Experts of a small language model.
Experts: 12 experts in each of 13 layers, 1 pick a token.
Below are experts of layer 9 (counted from 0) of a mixture-of-experts language model. Rows are named router (the router's row for the expert), up (a neuron's input weights, with its number), down (a neuron's output weights, with its number) and show model dimensions 0-255. Each number is 200 + 40 x the weight over its row's rms, rounded and kept within 0 to 999.
Before each expert's rows: a language model's description of what the expert responds to. This comes from a sample of Wikipedia text that the model never trained on.

# expert 2
What it handles: Sentence-ending periods, closing quotes, line breaks and table pipes ending a clause or row, plus speech verbs like said, stated.
router,207,186,133,196,196,187,268,291,261,149,221,194,188,241,140,201,219,198,233,177,221,296,145,227,186,149,217,221,174,217,242,217,150,212,203,172,165,252,265,202,179,228,206,240,217,223,201,205,191,138,151,142,162,215,136,246,224,188,217,173,201,228,206,174,189,210,171,204,137,216,180,141,218,217,186,213,211,183,145,184,238,159,215,132,271,168,219,211,208,240,257,163,169,175,171,178,131,138,228,122,292,240,278,188,278,209,234,238,139,181,227,262,234,202,191,256,228,236,237,180,149,190,155,133,179,211,232,189,172,200,262,198,163,208,247,148,237,215,281,172,201,195,214,289,157,180,146,255,177,238,203,256,185,160,163,173,142,164,183,217,168,254,204,241,185,197,203,276,243,248,157,219,242,268,196,201,257,270,188,153,145,214,151,171,169,168,177,212,146,313,229,143,237,186,170,99,226,153,165,258,235,233,172,181,189,242,252,230,217,159,209,150,162,189,248,194,262,156,129,256,214,184,223,151,205,248,270,146,202,185,167,256,208,192,252,228,200,195,260,154,219,270,174,215,143,231,167,277,181,181,187,219,195,226,182,155
up1,241,232,241,210,213,255,207,201,100,194,197,138,204,194,233,160,246,189,163,176,196,228,147,206,165,116,166,216,239,167,221,235,197,240,215,198,204,228,228,174,186,149,204,258,194,119,225,218,217,247,267,174,254,212,214,237,96,195,192,155,249,164,104,227,186,115,263,211,222,266,145,122,269,239,199,171,257,196,216,178,224,195,208,182,211,202,188,207,176,179,221,246,167,179,184,251,262,244,220,227,218,249,102,152,205,206,181,213,185,223,225,196,176,200,163,224,160,189,164,169,232,205,196,185,194,156,190,100,133,215,246,177,297,204,169,144,178,217,256,181,237,205,228,139,234,121,204,169,159,199,280,173,202,214,232,176,161,191,180,112,230,220,195,225,247,226,285,199,219,237,163,204,135,179,167,232,276,154,177,212,275,239,256,152,188,172,199,218,242,145,214,219,221,269,269,183,150,197,291,222,202,231,271,203,190,187,243,166,168,169,162,237,94,221,182,144,158,204,263,209,265,189,191,210,200,128,217,203,189,216,194,156,218,195,203,228,168,169,273,200,203,233,150,221,255,205,159,179,182,194,271,228,305,221,260,225
down1,219,162,221,124,166,186,187,218,269,187,220,211,199,211,194,218,175,320,257,174,194,225,172,226,153,236,230,203,201,248,194,178,278,184,166,155,261,175,198,234,236,215,205,178,209,217,193,137,168,199,218,188,234,142,226,209,232,172,199,218,192,154,257,179,217,221,204,218,193,185,251,167,227,196,260,237,182,180,167,210,142,184,227,199,146,170,176,211,242,98,246,213,205,220,160,184,141,225,219,267,176,229,206,214,214,163,172,161,191,174,258,172,108,189,203,220,173,178,179,101,197,179,157,191,149,254,299,208,227,206,173,220,136,268,205,208,188,232,198,225,216,179,182,179,189,215,218,212,211,202,177,6,208,196,212,226,143,182,180,241,262,163,175,209,203,197,189,335,179,240,241,243,248,250,217,213,90,205,193,180,204,178,239,176,214,206,174,169,198,241,162,197,219,215,204,201,204,250,188,215,112,188,167,228,241,216,174,285,206,127,247,176,261,205,0,166,225,177,162,240,190,190,249,236,216,182,217,139,101,193,193,160,189,200,177,219,171,198,183,257,208,226,204,200,199,170,270,171,203,175,196,152,172,215,222,179

# expert 8
What it handles: Subword pieces inside Slavic, Arabic, South Asian and other non-English surnames and place names, such as ov, ah, aj, ik.
router,195,161,186,216,214,206,239,238,185,160,227,210,163,217,172,249,175,212,252,199,212,226,202,208,226,168,189,213,229,232,246,270,194,242,187,192,192,264,218,194,218,211,160,159,219,159,202,199,222,221,116,188,170,230,142,248,196,177,169,149,180,231,193,154,203,226,172,141,174,179,177,217,198,232,184,237,234,211,165,166,212,235,227,157,274,153,207,280,176,207,215,197,143,145,194,169,137,158,225,17,265,211,240,224,221,180,185,211,194,207,191,252,218,203,196,248,196,209,278,173,123,223,193,209,158,176,202,180,150,185,184,248,181,197,201,211,211,195,245,194,180,180,175,232,223,179,193,270,229,224,200,265,175,180,194,230,162,148,197,219,218,220,211,241,167,183,191,255,212,260,209,162,270,211,127,210,229,188,155,185,215,217,221,178,124,155,195,202,215,214,238,132,284,223,199,189,219,154,160,219,216,243,248,173,159,194,176,198,222,123,189,241,208,202,415,177,236,142,155,230,258,200,204,149,245,211,280,128,28,177,168,231,260,234,166,193,201,177,266,149,217,259,236,189,153,219,208,188,191,248,168,239,206,244,192,274
up1,183,250,257,176,276,229,159,162,269,184,254,190,259,176,244,184,246,200,204,209,232,201,228,191,252,147,237,259,134,273,239,116,153,209,240,231,253,194,191,113,225,152,220,185,243,242,230,210,214,176,179,259,203,165,185,176,235,186,251,169,231,237,241,181,214,173,191,267,197,201,236,182,211,195,192,246,138,263,193,250,170,207,206,290,181,181,257,183,190,221,274,151,172,263,164,188,222,260,197,190,167,221,231,151,169,226,220,210,138,172,181,149,112,213,166,169,211,268,239,193,175,234,153,173,238,267,193,207,130,186,214,254,267,215,213,145,201,135,215,208,139,202,212,142,203,184,204,247,140,162,276,220,252,172,228,222,241,223,161,189,130,214,230,153,232,200,172,230,251,195,253,235,161,267,218,186,132,181,204,257,206,224,276,157,214,204,274,250,236,206,257,287,259,198,261,167,232,251,193,214,199,113,189,168,156,298,208,215,215,269,221,242,157,168,88,166,209,216,247,189,152,188,231,196,205,180,229,219,140,184,205,193,144,169,241,156,225,249,180,225,225,94,177,195,232,197,199,187,225,193,163,189,201,173,130,176
down1,181,173,180,156,262,160,158,272,105,178,133,237,181,190,262,238,186,190,176,213,169,204,183,229,180,156,249,208,222,197,180,216,164,189,197,221,192,189,159,182,208,226,189,183,145,224,242,217,189,187,122,224,161,89,221,210,151,121,174,157,188,150,138,226,127,145,226,237,182,166,132,221,194,172,180,217,197,212,237,229,255,166,160,226,167,161,244,248,225,238,106,192,233,192,177,229,172,210,176,178,193,245,184,230,146,181,152,223,206,209,191,159,179,207,217,192,210,210,193,249,141,227,145,229,276,245,168,262,152,170,190,278,137,270,188,293,252,183,266,182,279,203,210,248,229,198,233,189,164,160,194,194,199,249,204,187,238,231,204,223,197,272,163,196,255,185,180,186,147,202,221,213,167,255,180,196,177,249,146,208,203,225,222,234,253,180,180,146,287,147,125,208,178,257,162,143,191,219,222,227,167,179,176,192,192,257,259,174,205,178,227,232,228,195,341,180,185,220,198,225,277,111,177,249,202,156,245,169,217,227,286,158,197,190,129,105,197,172,235,246,211,229,308,283,172,211,202,215,194,226,284,205,183,231,185,212

# expert 3
What it handles: Capitalized nationality or institution words inside multiword names, such as United States, Second World War, Royal, Soviet, National.
router,178,196,170,118,202,272,267,265,235,248,209,205,247,229,177,157,181,203,196,181,192,225,133,207,150,194,171,176,158,156,210,194,238,199,154,232,208,206,202,197,209,223,234,218,207,162,238,247,223,198,147,167,199,227,137,205,247,216,239,273,149,148,217,216,167,232,228,248,166,200,181,215,227,249,149,264,210,183,214,220,191,175,199,134,190,194,262,209,214,194,304,156,95,191,222,163,219,136,197,186,227,192,198,194,272,145,220,169,194,218,239,237,216,167,204,246,271,223,226,175,165,244,127,157,230,212,249,124,165,232,215,195,231,203,220,126,241,213,249,159,164,210,222,262,245,236,264,217,217,233,180,206,235,180,155,167,154,153,138,201,182,192,203,215,197,195,211,183,276,246,208,175,282,206,162,258,287,169,130,213,173,261,115,159,206,137,165,158,163,245,174,196,203,174,215,116,178,155,142,209,265,239,168,123,231,206,281,199,196,177,212,257,201,181,330,192,203,176,177,333,225,163,202,240,226,218,219,93,121,193,161,228,237,185,213,188,256,187,264,232,243,266,174,212,189,255,230,208,223,168,170,182,202,212,215,169
up1,131,242,228,296,202,130,269,171,147,231,179,244,163,104,226,235,143,188,249,252,162,143,223,165,261,269,148,158,205,224,220,229,265,244,97,159,218,195,302,217,194,204,138,187,206,232,217,119,183,159,219,171,297,185,164,264,194,153,212,175,218,234,213,146,257,186,188,129,216,223,186,227,205,223,277,196,243,220,136,207,187,212,261,243,235,187,225,250,202,181,177,222,173,178,189,187,223,172,175,168,184,253,181,208,141,218,239,150,256,118,230,202,237,214,206,251,208,233,156,209,182,273,246,306,143,152,165,196,144,206,96,180,138,124,203,191,111,210,189,256,174,148,226,219,293,178,219,178,228,241,253,185,189,227,222,211,228,247,184,195,208,236,207,208,148,205,214,221,177,146,165,182,209,317,185,245,161,213,167,237,239,237,221,198,171,194,261,258,221,208,221,265,194,233,217,263,251,194,190,195,216,232,168,201,147,186,181,277,216,170,228,222,180,238,188,188,165,220,174,210,266,212,221,181,143,236,179,188,243,205,253,180,219,203,165,152,237,230,196,188,213,203,155,177,186,172,238,218,161,227,243,202,123,208,161,205
down1,224,197,156,186,207,176,248,244,203,163,199,254,226,150,231,172,216,151,174,173,141,191,218,221,234,115,134,208,191,209,181,198,167,160,199,182,156,311,247,227,201,262,174,188,192,137,229,246,156,174,181,140,161,180,204,231,212,224,207,191,240,222,154,158,218,198,178,260,147,182,194,174,206,161,195,203,187,182,192,191,182,222,290,166,191,212,167,228,176,204,261,191,198,230,204,203,257,165,189,384,253,125,183,226,270,120,177,221,184,223,212,180,196,246,173,247,158,243,284,117,228,149,204,208,136,211,163,109,207,239,171,224,182,152,220,131,185,240,248,181,183,148,248,169,217,222,171,146,280,181,189,152,172,225,208,168,259,179,231,152,206,263,218,195,170,163,193,185,212,123,195,189,184,216,171,230,217,207,163,147,176,185,229,193,243,229,205,199,201,220,285,199,195,234,163,148,198,162,222,231,314,221,267,193,223,250,250,256,162,221,197,215,195,195,185,152,204,160,218,233,280,167,177,176,225,228,208,166,180,192,178,257,311,222,215,177,208,299,208,181,234,212,79,203,197,213,215,165,255,171,163,114,143,239,197,211

# expert 6
What it handles: Scattered connectives and units inside clauses and tables, such as the mi in sq mi, commas before but, or, as.
router,228,145,163,153,219,171,279,283,228,190,207,195,149,219,183,214,211,208,227,212,215,298,163,252,182,175,253,224,231,184,243,215,161,265,176,164,167,277,224,183,176,240,150,224,159,238,183,207,245,213,164,165,161,247,164,218,233,173,196,216,186,199,213,185,222,199,165,231,138,200,202,130,174,194,149,245,218,175,190,157,231,180,218,128,275,140,201,208,217,234,252,192,173,133,160,160,142,126,215,95,270,209,243,200,253,198,199,236,201,175,229,251,195,216,187,277,253,229,243,177,133,197,182,173,179,183,263,189,199,243,261,210,183,224,256,199,251,221,269,169,217,190,195,267,188,155,165,273,232,220,181,258,158,157,190,232,186,144,154,220,210,234,206,234,185,172,169,286,226,250,153,183,268,228,161,234,283,240,171,193,155,259,155,159,168,143,176,177,165,292,200,117,244,171,169,153,239,172,142,258,254,196,208,202,178,188,268,220,212,145,240,199,166,181,292,147,232,133,186,246,271,182,229,155,203,205,276,163,123,189,153,221,266,211,198,203,198,149,269,159,209,271,238,203,147,224,217,251,196,191,186,229,209,242,178,217
up1,212,198,171,184,189,306,261,119,203,171,239,197,245,200,241,220,229,252,178,181,260,196,242,115,199,138,196,216,264,173,175,205,179,243,208,143,151,206,215,164,282,228,198,152,278,195,167,287,138,226,134,196,227,65,232,209,219,155,212,265,172,199,176,193,255,224,221,173,242,186,254,157,179,143,216,282,213,219,226,144,247,246,219,208,187,224,217,186,135,198,221,135,201,190,183,200,209,190,225,170,188,210,190,182,212,197,198,195,132,145,263,218,158,192,220,163,188,167,210,222,201,166,189,198,225,226,190,139,246,180,214,199,119,240,220,164,262,226,207,214,252,196,141,179,274,250,146,205,286,103,194,237,264,178,184,239,204,249,148,215,205,231,231,193,142,241,218,257,169,217,196,104,204,152,154,171,191,190,228,203,181,233,216,139,176,139,209,199,153,216,186,218,244,214,137,180,246,175,140,165,245,210,298,228,200,189,193,188,235,208,167,180,256,202,209,127,217,133,280,272,180,235,172,224,220,215,137,206,205,272,144,115,175,232,271,248,172,193,259,239,192,208,176,137,214,203,161,171,226,173,242,256,192,230,203,158
down1,174,193,254,202,230,137,161,215,190,211,186,190,129,175,144,207,133,166,230,251,157,177,167,205,166,158,197,189,240,248,254,203,177,224,270,280,263,126,146,183,181,158,216,192,216,166,169,185,167,265,245,221,190,310,142,213,180,249,279,189,182,237,216,201,249,202,233,185,203,211,116,141,203,191,241,136,188,186,220,192,184,248,244,135,151,244,160,241,203,194,204,156,204,274,200,121,229,215,258,180,284,133,210,136,211,145,235,207,201,217,167,153,152,160,183,201,161,249,205,202,231,136,202,228,203,221,195,254,189,209,239,205,241,163,229,202,230,179,212,135,200,159,162,177,107,218,220,217,148,188,199,268,194,244,226,211,165,202,207,190,243,195,156,222,233,211,160,176,241,231,278,214,146,276,142,197,187,156,183,210,183,176,161,233,205,203,220,111,138,182,217,174,231,168,242,138,223,185,250,201,271,200,153,301,190,193,168,166,175,169,195,172,213,143,109,215,192,169,208,200,174,211,165,166,174,190,217,167,378,107,207,269,194,151,186,187,186,221,203,218,166,242,228,218,217,177,242,209,150,183,124,189,217,182,271,192

# expert 0
What it handles: Nouns, verbs and cells about achievements and totals in sports bios and election tables, such as won, earned, career, season, table pipes.
router,229,193,133,182,234,156,213,214,208,199,203,211,190,207,189,228,179,228,142,192,216,257,139,236,221,164,278,239,219,193,188,199,174,266,197,204,219,291,189,179,217,269,175,227,188,151,141,187,212,192,218,199,219,186,174,243,238,232,215,232,200,223,160,156,230,154,229,223,160,218,214,156,147,173,199,256,204,127,163,135,272,187,156,184,256,179,237,182,262,256,278,241,205,125,173,169,220,160,202,113,255,257,209,175,298,253,188,250,207,202,256,200,204,207,266,212,232,184,205,249,164,176,235,129,191,216,225,182,246,259,224,280,162,232,243,238,258,209,272,214,258,126,187,258,180,223,198,264,203,216,141,252,165,199,138,205,242,178,113,217,173,214,191,221,185,180,182,304,229,200,168,201,235,203,165,251,179,264,231,215,222,285,209,234,174,225,145,146,179,274,251,147,280,170,162,220,141,206,177,205,224,162,176,148,199,194,277,254,248,191,248,178,183,210,253,145,176,129,249,214,262,166,263,227,176,210,241,152,168,183,124,187,237,150,202,179,239,209,231,154,245,243,193,207,157,247,239,209,227,165,224,177,273,147,210,120
up1,208,130,209,179,192,228,237,290,178,186,184,228,192,214,189,247,216,206,212,163,198,160,211,227,224,198,212,207,184,249,271,236,209,143,212,134,245,145,264,171,223,144,254,193,191,206,200,263,153,198,232,214,233,199,156,229,245,156,210,171,260,189,231,201,250,150,172,277,152,158,186,185,208,173,186,168,171,199,230,221,165,52,177,147,172,194,220,221,183,206,224,190,205,167,243,106,180,201,122,206,223,216,224,208,196,149,247,189,154,227,167,118,193,248,227,188,189,270,169,228,222,148,191,161,206,256,160,173,219,233,130,171,225,164,140,230,183,188,241,176,203,231,239,179,235,99,249,183,208,262,254,209,184,244,217,282,193,186,213,231,160,216,244,124,177,235,107,218,232,196,201,126,245,157,264,205,232,144,185,203,252,153,166,253,213,144,192,113,202,189,185,202,123,252,253,215,236,151,257,171,219,181,117,207,155,237,198,131,216,191,167,226,197,225,189,174,197,251,159,190,163,97,271,148,133,166,144,219,215,228,160,243,189,221,211,243,245,194,188,171,257,188,202,225,187,185,90,181,233,116,170,141,182,186,256,205
down1,162,191,280,303,257,251,178,184,154,210,180,242,206,174,265,214,147,138,224,219,183,161,227,187,248,203,224,239,186,185,185,235,190,180,180,171,166,207,226,273,202,206,236,151,289,190,120,258,257,185,213,198,229,190,99,170,169,201,202,249,227,272,295,207,127,250,212,250,172,249,213,226,259,243,254,215,187,204,192,253,181,280,198,198,227,245,318,159,227,216,142,185,204,249,140,198,232,243,231,222,158,222,144,149,195,230,147,201,188,152,168,211,262,184,198,195,130,182,203,255,236,184,224,266,161,114,140,215,157,211,160,210,276,171,185,255,202,183,162,146,211,190,215,258,210,195,166,145,182,187,184,192,186,118,233,266,140,230,165,187,233,179,219,161,149,236,120,168,189,148,152,164,189,229,241,194,213,203,232,258,140,166,206,133,163,108,232,197,233,141,219,226,206,201,202,303,225,160,214,157,221,176,155,198,190,198,167,260,202,218,185,214,271,108,196,190,131,155,177,196,228,194,225,273,194,235,215,257,249,172,236,248,195,182,178,235,176,193,149,207,167,164,216,217,225,203,184,215,266,190,202,163,152,215,228,212

# expert 10
What it handles: Colons, slashes, bullets and numbers in infobox fields and measurements, such as Website:, km density slashes, Preceded by.
router,222,139,123,191,158,152,205,202,182,183,242,160,122,171,188,153,193,229,149,195,195,274,171,227,220,235,223,158,203,180,157,169,209,156,154,186,244,160,186,152,252,220,163,230,191,268,200,156,276,131,189,178,174,211,185,245,235,224,158,206,216,220,216,146,227,202,186,221,151,236,222,154,225,213,145,224,203,159,171,170,221,181,236,192,212,168,251,226,195,200,323,146,167,182,189,261,191,209,170,138,251,212,201,162,228,201,241,198,210,133,255,184,265,163,255,236,298,186,225,148,123,184,213,174,171,196,254,224,208,287,220,202,189,209,248,233,195,270,232,230,148,133,185,209,231,178,246,263,145,266,177,228,189,205,199,199,212,142,179,165,160,193,284,209,195,154,235,238,187,250,204,236,211,237,201,252,234,240,174,234,149,267,145,178,110,171,172,230,233,269,297,195,211,232,190,166,235,212,122,257,200,183,187,167,201,226,280,277,176,98,263,125,121,194,285,209,212,175,143,222,216,151,160,174,141,207,206,199,170,244,104,164,190,213,194,210,145,197,229,220,187,241,164,186,224,263,238,212,186,169,203,212,170,240,142,229
up1,208,208,198,250,204,299,152,181,235,243,268,198,223,189,180,189,233,170,218,147,199,197,211,149,242,178,227,219,134,209,171,182,170,169,184,184,212,181,217,137,208,180,177,298,142,217,202,182,257,202,119,270,161,217,126,165,190,209,200,127,168,182,176,190,167,177,289,132,177,215,211,296,260,217,181,216,167,227,279,179,232,169,214,214,261,213,214,238,220,256,249,218,243,262,261,181,213,212,174,165,214,122,219,162,320,184,168,194,171,192,207,217,231,221,179,187,173,191,113,205,180,182,138,173,215,213,147,162,156,177,211,149,214,242,180,217,190,213,237,187,214,195,181,212,199,241,162,195,242,154,202,145,142,193,270,197,220,87,151,209,236,177,141,128,194,262,235,239,205,212,230,191,143,152,218,214,157,150,146,239,267,148,170,272,132,224,239,272,164,221,189,259,222,221,238,205,251,203,175,236,200,231,209,197,207,271,188,183,235,226,131,177,219,253,225,277,223,223,323,227,130,211,200,179,216,231,264,177,210,189,242,122,151,241,247,151,219,265,256,219,206,208,153,223,174,200,242,180,231,233,234,224,257,228,221,149
down1,235,135,171,236,278,203,159,243,238,209,221,277,185,213,229,278,180,256,171,166,225,226,146,195,192,182,185,168,178,187,178,247,211,175,205,162,263,153,115,180,276,242,136,232,158,193,167,204,188,139,224,198,81,223,183,184,260,185,177,217,191,214,258,152,161,269,257,211,135,173,186,248,201,202,203,199,173,232,212,208,247,181,205,185,219,208,187,100,236,237,198,233,230,267,222,194,211,92,198,149,242,185,263,161,149,237,213,181,212,193,193,207,281,159,174,228,186,185,187,243,207,149,234,142,247,223,212,208,218,177,151,194,245,155,236,260,192,188,153,239,194,197,182,228,196,209,200,173,211,175,187,67,189,152,201,231,192,185,193,110,218,151,185,184,122,231,140,198,193,185,228,257,233,269,181,191,182,211,94,173,191,140,185,207,201,255,173,164,186,268,171,187,280,269,230,247,144,220,209,195,200,217,185,145,222,257,194,133,292,227,179,185,162,208,218,185,214,200,175,268,154,251,224,166,170,185,183,189,291,160,191,209,182,213,183,117,179,217,257,107,200,237,192,217,194,212,199,214,245,303,206,226,143,258,221,153

# expert 9
What it handles: Prepositions opening time or agent phrases in biographies, such as by, during, after, before, until, in order.
router,243,188,135,192,169,194,247,279,275,201,244,225,204,228,163,191,205,225,204,228,267,266,133,211,184,137,232,267,209,179,195,196,227,203,217,131,139,202,218,187,209,219,242,253,215,220,174,186,243,216,217,201,194,273,145,237,278,144,221,202,201,203,189,142,168,182,197,267,181,232,184,153,184,249,172,161,190,141,203,159,230,212,202,182,238,127,133,213,190,237,256,184,186,155,194,181,152,107,225,172,227,208,215,190,207,241,239,255,172,180,156,249,187,169,193,238,189,227,244,236,148,187,144,157,172,193,277,149,198,172,240,178,179,216,184,187,165,179,290,99,160,206,173,251,244,143,156,268,233,210,205,294,205,200,175,196,222,220,139,213,208,283,216,214,169,210,220,290,252,211,194,202,235,212,208,259,269,284,176,210,152,230,201,192,161,170,153,149,174,246,215,171,223,252,199,207,225,239,146,244,281,250,158,165,153,139,252,192,218,158,223,159,161,177,287,178,210,129,198,265,265,164,196,137,216,215,194,124,156,234,148,220,249,161,208,177,239,144,259,155,196,245,194,177,156,262,159,232,207,160,118,150,196,262,167,187
up1,211,252,206,196,188,251,152,209,233,197,171,178,218,268,241,257,203,221,201,169,156,249,203,179,180,242,216,177,223,148,199,217,190,153,177,151,218,196,148,178,240,144,214,135,194,161,202,226,226,230,214,216,186,206,191,207,233,247,178,299,180,233,190,195,327,195,300,200,183,274,203,264,228,223,196,207,217,136,210,227,134,159,231,207,174,261,227,218,260,137,215,173,151,167,253,177,234,184,204,186,175,214,145,126,150,220,236,199,197,231,152,202,187,265,203,205,186,212,151,174,202,219,190,155,204,193,264,201,225,108,232,213,175,216,273,152,212,206,279,288,112,221,143,141,177,268,103,251,292,224,164,250,188,202,87,195,198,144,201,206,266,126,232,223,190,232,245,235,172,188,135,139,199,123,248,168,173,221,64,181,140,230,113,223,195,187,211,188,195,182,213,165,134,188,245,194,269,205,193,143,211,180,160,211,275,217,236,287,157,236,208,144,243,216,219,174,237,140,189,239,193,177,198,248,218,148,190,193,170,133,181,199,213,173,193,234,237,189,196,189,244,227,182,231,211,162,179,201,218,219,235,190,179,189,224,197
down1,269,127,169,231,210,256,255,201,119,261,156,192,164,215,170,146,173,182,159,183,183,267,213,202,220,194,182,230,143,88,281,197,223,235,216,231,169,216,239,241,217,158,219,223,174,162,220,244,180,215,256,294,204,204,126,257,159,187,190,225,202,188,249,258,170,267,210,215,153,104,203,226,160,232,197,208,187,230,162,181,136,160,169,202,223,147,226,181,240,236,168,169,191,203,185,260,175,187,228,147,211,170,229,231,184,201,143,157,236,203,189,236,221,256,195,202,179,201,158,179,175,187,166,169,177,145,212,178,219,243,156,205,169,204,149,202,192,213,210,202,235,196,232,208,225,196,241,138,105,192,222,118,112,238,195,207,271,269,262,114,221,222,234,166,260,174,159,89,221,212,220,217,197,133,171,255,215,197,194,194,271,249,194,187,211,223,231,197,239,223,234,194,228,194,197,166,209,222,219,161,181,181,156,229,214,216,197,132,238,147,170,246,152,230,234,148,220,253,297,193,141,299,226,156,108,216,226,205,146,165,204,233,156,152,181,146,210,147,213,233,208,151,173,177,228,244,145,165,96,176,215,208,204,121,208,112

# expert 7
What it handles: Subject pronouns, relative words and conjunctions beginning a clause, such as he, she, they, who, which, and, but.
router,162,186,174,129,226,190,256,257,206,178,256,280,185,212,184,147,257,243,217,164,184,292,112,220,159,198,158,208,107,180,241,221,211,252,169,150,141,268,189,202,168,234,143,234,150,259,173,143,228,224,162,210,162,198,147,194,191,175,211,199,188,206,247,242,205,181,151,229,125,169,208,120,193,161,163,223,191,175,187,214,170,224,246,110,263,149,170,173,208,201,197,215,201,183,164,165,167,154,199,80,227,184,205,189,206,206,220,221,227,141,238,237,195,205,198,226,190,282,191,118,169,199,180,215,225,188,263,168,178,211,244,202,139,208,233,196,196,239,254,216,224,167,157,238,185,175,173,187,201,182,258,190,262,168,192,171,142,163,213,149,256,257,214,228,198,240,155,242,240,254,189,198,204,281,179,186,254,219,191,211,191,260,201,172,233,144,193,245,165,264,169,130,187,231,166,136,218,154,203,231,326,252,178,179,234,201,334,223,191,202,181,183,189,206,219,145,260,183,196,203,216,185,249,157,248,228,227,159,75,157,160,243,236,256,195,178,191,177,298,141,230,204,220,204,151,199,208,247,200,189,224,254,184,178,144,222
up1,187,178,242,197,241,281,176,233,236,191,191,123,153,171,178,212,256,203,182,176,174,166,125,227,248,175,187,253,200,193,171,172,202,273,169,155,158,233,161,194,177,179,221,164,215,202,261,181,187,210,213,215,203,232,211,193,176,295,259,209,253,210,210,215,204,190,220,212,194,242,174,127,239,197,246,226,106,196,140,232,239,164,203,208,153,262,175,207,229,205,174,214,201,186,169,231,241,220,224,167,186,201,187,160,200,244,187,254,224,164,193,145,160,246,167,149,255,176,172,260,90,214,216,206,128,139,242,151,192,252,176,197,208,220,173,209,252,237,176,182,245,200,191,201,177,175,244,226,155,181,177,211,209,186,241,232,179,218,155,203,171,307,157,216,191,167,310,229,180,205,184,276,294,208,174,200,235,280,184,134,179,206,201,171,175,263,160,216,313,221,163,261,208,140,248,152,210,260,121,179,236,118,195,214,152,212,179,225,228,131,247,201,167,170,183,258,201,210,203,247,268,167,246,231,187,116,171,225,200,164,146,248,267,204,219,236,166,169,235,156,118,183,180,286,214,193,131,290,212,249,263,235,226,144,186,137
down1,182,115,187,153,122,230,224,154,117,141,174,197,179,188,199,167,170,248,226,231,273,196,130,151,251,207,163,161,271,212,251,224,168,258,253,232,203,217,189,219,187,201,190,222,204,290,135,156,206,187,172,229,233,236,202,216,174,108,145,127,174,192,125,214,218,176,126,226,223,248,259,219,101,147,188,141,252,140,220,193,196,285,135,176,179,236,190,215,222,212,166,242,158,263,198,213,233,147,216,250,207,169,192,163,263,260,190,166,164,186,175,218,178,273,187,216,193,262,199,191,296,281,219,175,157,247,263,185,183,183,268,215,262,192,232,206,230,192,212,179,183,156,180,204,222,207,194,233,248,178,206,196,195,220,224,163,262,126,245,218,222,182,193,180,170,113,238,168,113,192,197,184,203,205,272,212,234,241,119,193,194,179,200,222,174,229,189,201,209,176,234,172,211,256,224,228,217,171,173,207,173,234,206,186,245,220,193,245,219,221,171,200,305,219,145,206,123,240,208,115,147,170,199,239,127,186,122,178,303,188,186,176,148,226,163,236,176,186,168,212,133,170,171,197,221,239,202,225,199,174,130,162,155,273,209,219

# expert 5
What it handles: Section-closing breaks and == headers, sentence-final words, and word-final suffixes or nouns like ed, families, also, However.
router,202,197,160,224,186,200,203,241,308,147,186,261,228,209,127,230,239,199,215,205,180,293,180,231,243,105,150,177,124,140,196,213,104,214,207,239,180,206,207,163,170,234,182,196,176,194,297,174,178,204,221,141,217,219,163,172,225,176,170,149,168,219,224,156,258,247,178,185,123,223,228,185,206,193,152,175,191,174,147,210,213,146,248,178,228,183,229,221,191,217,253,248,175,185,213,237,184,160,273,125,288,230,298,184,263,219,257,219,156,219,206,219,241,279,172,308,207,246,237,221,168,166,144,143,247,231,242,177,156,187,266,227,214,236,234,157,251,223,309,151,220,208,219,231,153,162,230,228,202,226,196,237,159,133,127,160,198,184,203,185,135,237,229,227,194,129,237,225,284,210,217,226,244,263,189,197,230,214,196,179,163,184,182,136,208,179,200,208,142,304,240,201,205,212,190,129,243,164,180,269,182,234,154,176,206,220,283,218,169,200,229,183,127,189,235,219,248,189,173,234,253,177,194,168,150,219,232,157,188,188,156,192,164,164,285,225,211,137,275,159,246,201,245,217,184,221,182,212,190,169,207,192,166,200,193,171
up1,174,186,190,167,203,261,238,182,189,258,290,222,233,209,189,199,214,240,216,242,275,215,257,168,169,233,209,243,150,221,218,91,237,335,237,168,201,239,150,208,200,174,220,227,216,189,290,252,173,211,222,158,201,262,228,215,215,236,217,165,181,122,226,184,202,207,207,306,183,203,153,99,159,194,146,178,217,273,110,166,155,195,269,211,169,216,113,236,136,161,204,173,249,222,185,200,188,246,252,152,198,218,206,149,208,131,187,199,193,163,204,258,184,158,186,174,222,202,196,209,135,213,136,179,146,203,251,263,210,219,162,155,205,137,211,139,207,203,209,210,180,181,147,212,146,178,137,177,267,243,236,212,252,98,220,188,182,240,137,199,135,190,152,223,182,156,166,167,192,243,236,216,190,240,241,179,190,189,229,205,240,223,290,250,183,181,247,174,138,201,169,190,245,212,164,242,225,125,279,180,206,182,217,204,207,163,210,185,252,239,136,219,180,175,196,149,231,142,233,182,172,253,173,156,181,177,229,253,212,243,106,222,160,229,249,209,145,178,207,172,242,157,182,231,184,224,136,157,196,195,189,212,230,132,202,279
down1,193,193,279,182,211,237,145,246,189,155,201,184,283,181,244,176,217,224,159,239,195,300,256,190,202,182,289,151,215,155,181,225,129,176,229,212,193,216,219,184,196,199,234,196,196,144,193,154,161,216,236,198,142,222,253,205,146,200,182,170,215,180,288,217,231,208,154,204,175,185,179,176,217,202,257,110,162,241,207,181,206,216,193,171,169,227,218,201,196,203,200,210,182,216,209,225,161,233,168,30,215,176,198,220,178,211,186,205,238,202,188,251,193,223,130,175,229,140,222,141,209,186,219,251,211,236,236,174,201,217,314,187,213,251,226,163,270,238,198,221,119,239,156,186,203,182,242,169,172,120,216,226,180,258,157,192,218,219,212,178,295,188,172,150,189,259,220,159,238,234,252,166,217,247,284,250,230,188,282,165,163,178,228,179,179,295,277,158,217,235,245,262,162,268,177,103,150,197,286,192,114,203,214,187,281,172,237,198,224,206,191,163,197,234,113,161,262,198,276,225,191,177,144,169,188,190,174,182,210,164,185,203,210,209,188,236,229,201,278,198,158,223,256,197,173,199,153,290,166,177,185,158,181,162,242,192